Weights of a small mixture-of-experts language model, trained from scratch on English Wikipedia: 64 experts in each of 10 layers.
Below are experts of layer 2 (counted from 0) of a mixture-of-experts language model. Rows are named router (the router's row for the expert), up (a neuron's input weights, with its number) and show model dimensions 0-191. Each number is 500 + 25 x the weight over its row's rms, rounded and kept within 0 to 999. Numbers have three digits each.
Before each expert's rows: a language model's description of what the expert responds to; "comes after" lists some tokens at least twice as common just before its tokens as in all text. This comes from a sample of Wikipedia text that the model never trained on. Tokens count by the router's weight.

# expert 26
It responds to: List dashes and hyphens
comes after: "\n", ")\n", ".\n", "1", "6", "==\n"
router:508464556500506513527460502512501561510519506502502510467506471484498467472532495492523541496474506474484492519505517495508543442504505476468472481517517450495478495501511476500473502500528537492515538549512489521546474501501523483440501488515495508539496489480508489498526481518533499475502503520511477463470457468469511484511546516477489454496500499511468489520517495494529484524512472495496540472444459544497479477523467501510500512455469561509530490525504512500496546486498437480496500512489553533478463493455508497483487541519487470537498482562509548474496487485487508508
up1:512502532500539509506475554509500532533477494520494557540498495482548489467512484520512481532482526481507501566506508511490511476524490532483510505498481474536514503461509469561461526535498504526498504476549505523489447511482537471515478542491476530506515532482507472476518539521459473511512487513485458511493513506498489503516462505492490506498513523494521515502510480473493465474450459481496483544481506501526502512487513491545499497496501457501471440502487478519503436494517519487501480515529465497505503438479490513465512488491514478514491484450502542482562546545488530471
up2:515503515496450460497465525476532523502515465527489512485523505492483487505503485488551517465506454478480530530511475541502501490481467525518475467546522490469475482496495456529485487504504458491490464526467520483484539497470469504492505507473537512526503521526458493524553479505534508489552488517495569488497475558476472504491515490547540504523478496495521508446516505543498513501508530529499532555484519505492498485512530497471463516482466511476457506504485499492459504485506503515484555480473511501523463474470525518536506440477483500496503563471509487529526513501474512499
up3:505533489494519509496548521487530488503495500463514497484503475498484450505565498496519504473529455535477513492477501508498513496542476496542470499462524538482481454483439466482495500535497480537498459504466517496505536472439506489523496513529500496529508495468483496511491494489520515517479491484474490541487483482537495528479523472524460475518538504544511520443513517483505503480530566516478512498497465491508491524536483483463473479512521542488547469544528509502506471476493445481483490518516537452480481511482468516548511547492488461506499520500544496494498542505486478507
up4:526527465505452514477532503521488488456505502506476480499528515508486466480505486535459517502504495541502479500477489512488471503458529515507487496490508494508531526486532486480477520472523478536482488507487560480500516482557514516501455506468467471503547477452471518514477471497468501492498496543494468446518519532494524457499498478517478501478500484486522483513513491480482524497511550472466540454494513463492454467476541478511488483500520513532499460524500523450485515492539537520519486476510469473544525511499539491439543499527482512534505513522488495512443552512526533501

# expert 60
It responds to: Abstract noun endings
comes after: " the", " The", " a", "The", " A", " an"
router:520513448466496477480479502469530466490473519521500513501462496500481531516463498506482494522509538525488495503552494507506513518534534463516507501476514470517461497504498525483496514487505503477495479509478520551496535550527497544502451501484493493528479468526490487487494502499499481522501504515491503538537473445466495493516474517506484480473503455449522479482478472510432508508518483492531470519477494488470497498493520557466519561480484438513518454491507514523500471503513520509494537447517523529493516509496495485504492496511527462526558454424503485542520527503474466516
up5:449547504516456483528536562489482483523502488526501516468510481507535442535467536530468484528488508464503500515501469488517502483526478498487531487465498488510474485490482479498475489483535563510494484499503532485485507480528459469519493496489516499456478492473448478531481492524504485465520495479469456464493495480492493501517528526522478494431470519506519492468514481523490469522487496500510474500479526473528480517531483483457494477449499485508522471523503488529474499470474513483536495524518491461500502578495485492484516509575483491465455497502515515541491520529497507538
up6:517546529474479566521515498502489488537521507470516485488477453507458509500500478512490482543541474520499489506514523463498520510522481509521505487499484450495519459537499514462516518454486479510473509531529492485491514503492543465531485512522464467441499487479498499451492549529508504487528480536496503508511556448531515485481531495515467517515466501481493496492498478543520512524493488499557501521454486473495525532493460504510465474546520514501515517473526502530471486497504506505531491507481503487494458512536495499499468534478496504524520576476506502524501472523425511473
up7:482519492504481474512512476496465503480514482494521511506499562482516483538465514471443445519471506481487516505510517484470516498484468527512497525509486519502497526466456483470470545507485507532512475505505494517523491463532491530448537506537463423491445490464506562510483534493526489470518519469457526487491517477531476480438486497502514450484518497494479507529478535503485460488533517479497500509462513522486480516497537521489525519526511511487492476520526503519532487465488529514517477506496523446462487517466506469478481469532460474479534526512509468494524514526510534492
up8:521511485478480495524482540457501500446490509457518526460511471518513515502515492528535474483465491533483492471482497492530480485488508497487470515524468482489509521482503542467435497530515483506496486461503529457530548483513488534497484471474508473549484510479506493505449493484459572489512476520491480497513511495487522530490499479534482457494492477463493507476447529533513500528529516486439504546462518470479503494472446510539486505491474497483514458470508525529469494451502489530496469506536499514477498517494468513486471530476489512491444513535503506540521522505466488516

# expert 32
It responds to: Generic category nouns
comes after: " (", " \"", " un", "/", " Time", " re"
router:472476493492517492471485504514489469492520508521509481533462534489509515511472495521525517512498533492517465477471506512499493527493516455512457487532472520484510435493450504524487518509515488543520515466520539543526521550507500507468481515465492467548513468508495481480498523483495451533516523514486444556538468455478542515495464509519490470522478500482497498477514480516472495526476519475543512528540458528474522515453530515475510519515469473540510507539528514543488526543540516467504511474502498510500502499474491508508507492482470470558550478487510480499493515506519527458
up0:499503494516535522458523521481455485472501513488527499513457475475511541512517501468530550470470522512553502490487481481546456500521497478511481458516528475510464537473494533505476462477522524513507524477577467512550498487455514490496511529519481486502497572494485512504509469488499512475483481520527506506511476490502528485553487484479485471450421464512523466480485516503481507491505522536509483523496494507490484510531476529537458497502477536487476501548492528530507494476493507524492513498543466495493471540538488516500502512507495499529526478497444500523503497467515467516
up1:443533482482477511506513482522472517485505481521509528446485504535526497492477499496519525531512501540482513560494463515498521512489468497456462508514480555519561523518470503533521471527522452534512481505515485474479475480471463497502506507509490506511529475489496488485515489524547507489493511464486514443474491553488501495465543479486492483539507515535499500536523506512497486495521515522521536489474502540523469499476485553479505520526518507458498520505549488527490480480562497449503516501537478522498527548490480480436488517530523494534528527491501474505477515470490463490
up2:534503518485497527507492461453497501528440483499477509509530477527529490494468489491511499495520483468522489510509493473437486488455498565511502454494514524507476480481484526476487506478497490546498491448513512507547486517455528473507503506506495475452492496536471499466454490536563515537510510511495495493525511473511510536496493481541533535528523471529519511532489529464478502527481536495481521493538458508485483512517521502480537509465464515517504473507528485461522506508511500460498490539534472439497503511471470515487513497481531488504436511484527470479517490472523450531
up3:546502521470525489510540530510510491511557481526498447539482544479470522498471483502527522517461495505487538473492469544465515535499497501478502485558497472495482495498489483496492498499509486535495513502502553501477494460507546490550510519478521496492509493525545503494478555498471530476474489480495524551457488502527480467527470463521498501512529514480501506480539547522477540465478505474468475479524464524480495525480503512519446485465516495514501503465443488537501445545495494530491491519503492468518512490513457484523522455519514486492499489479528473449483505501478514518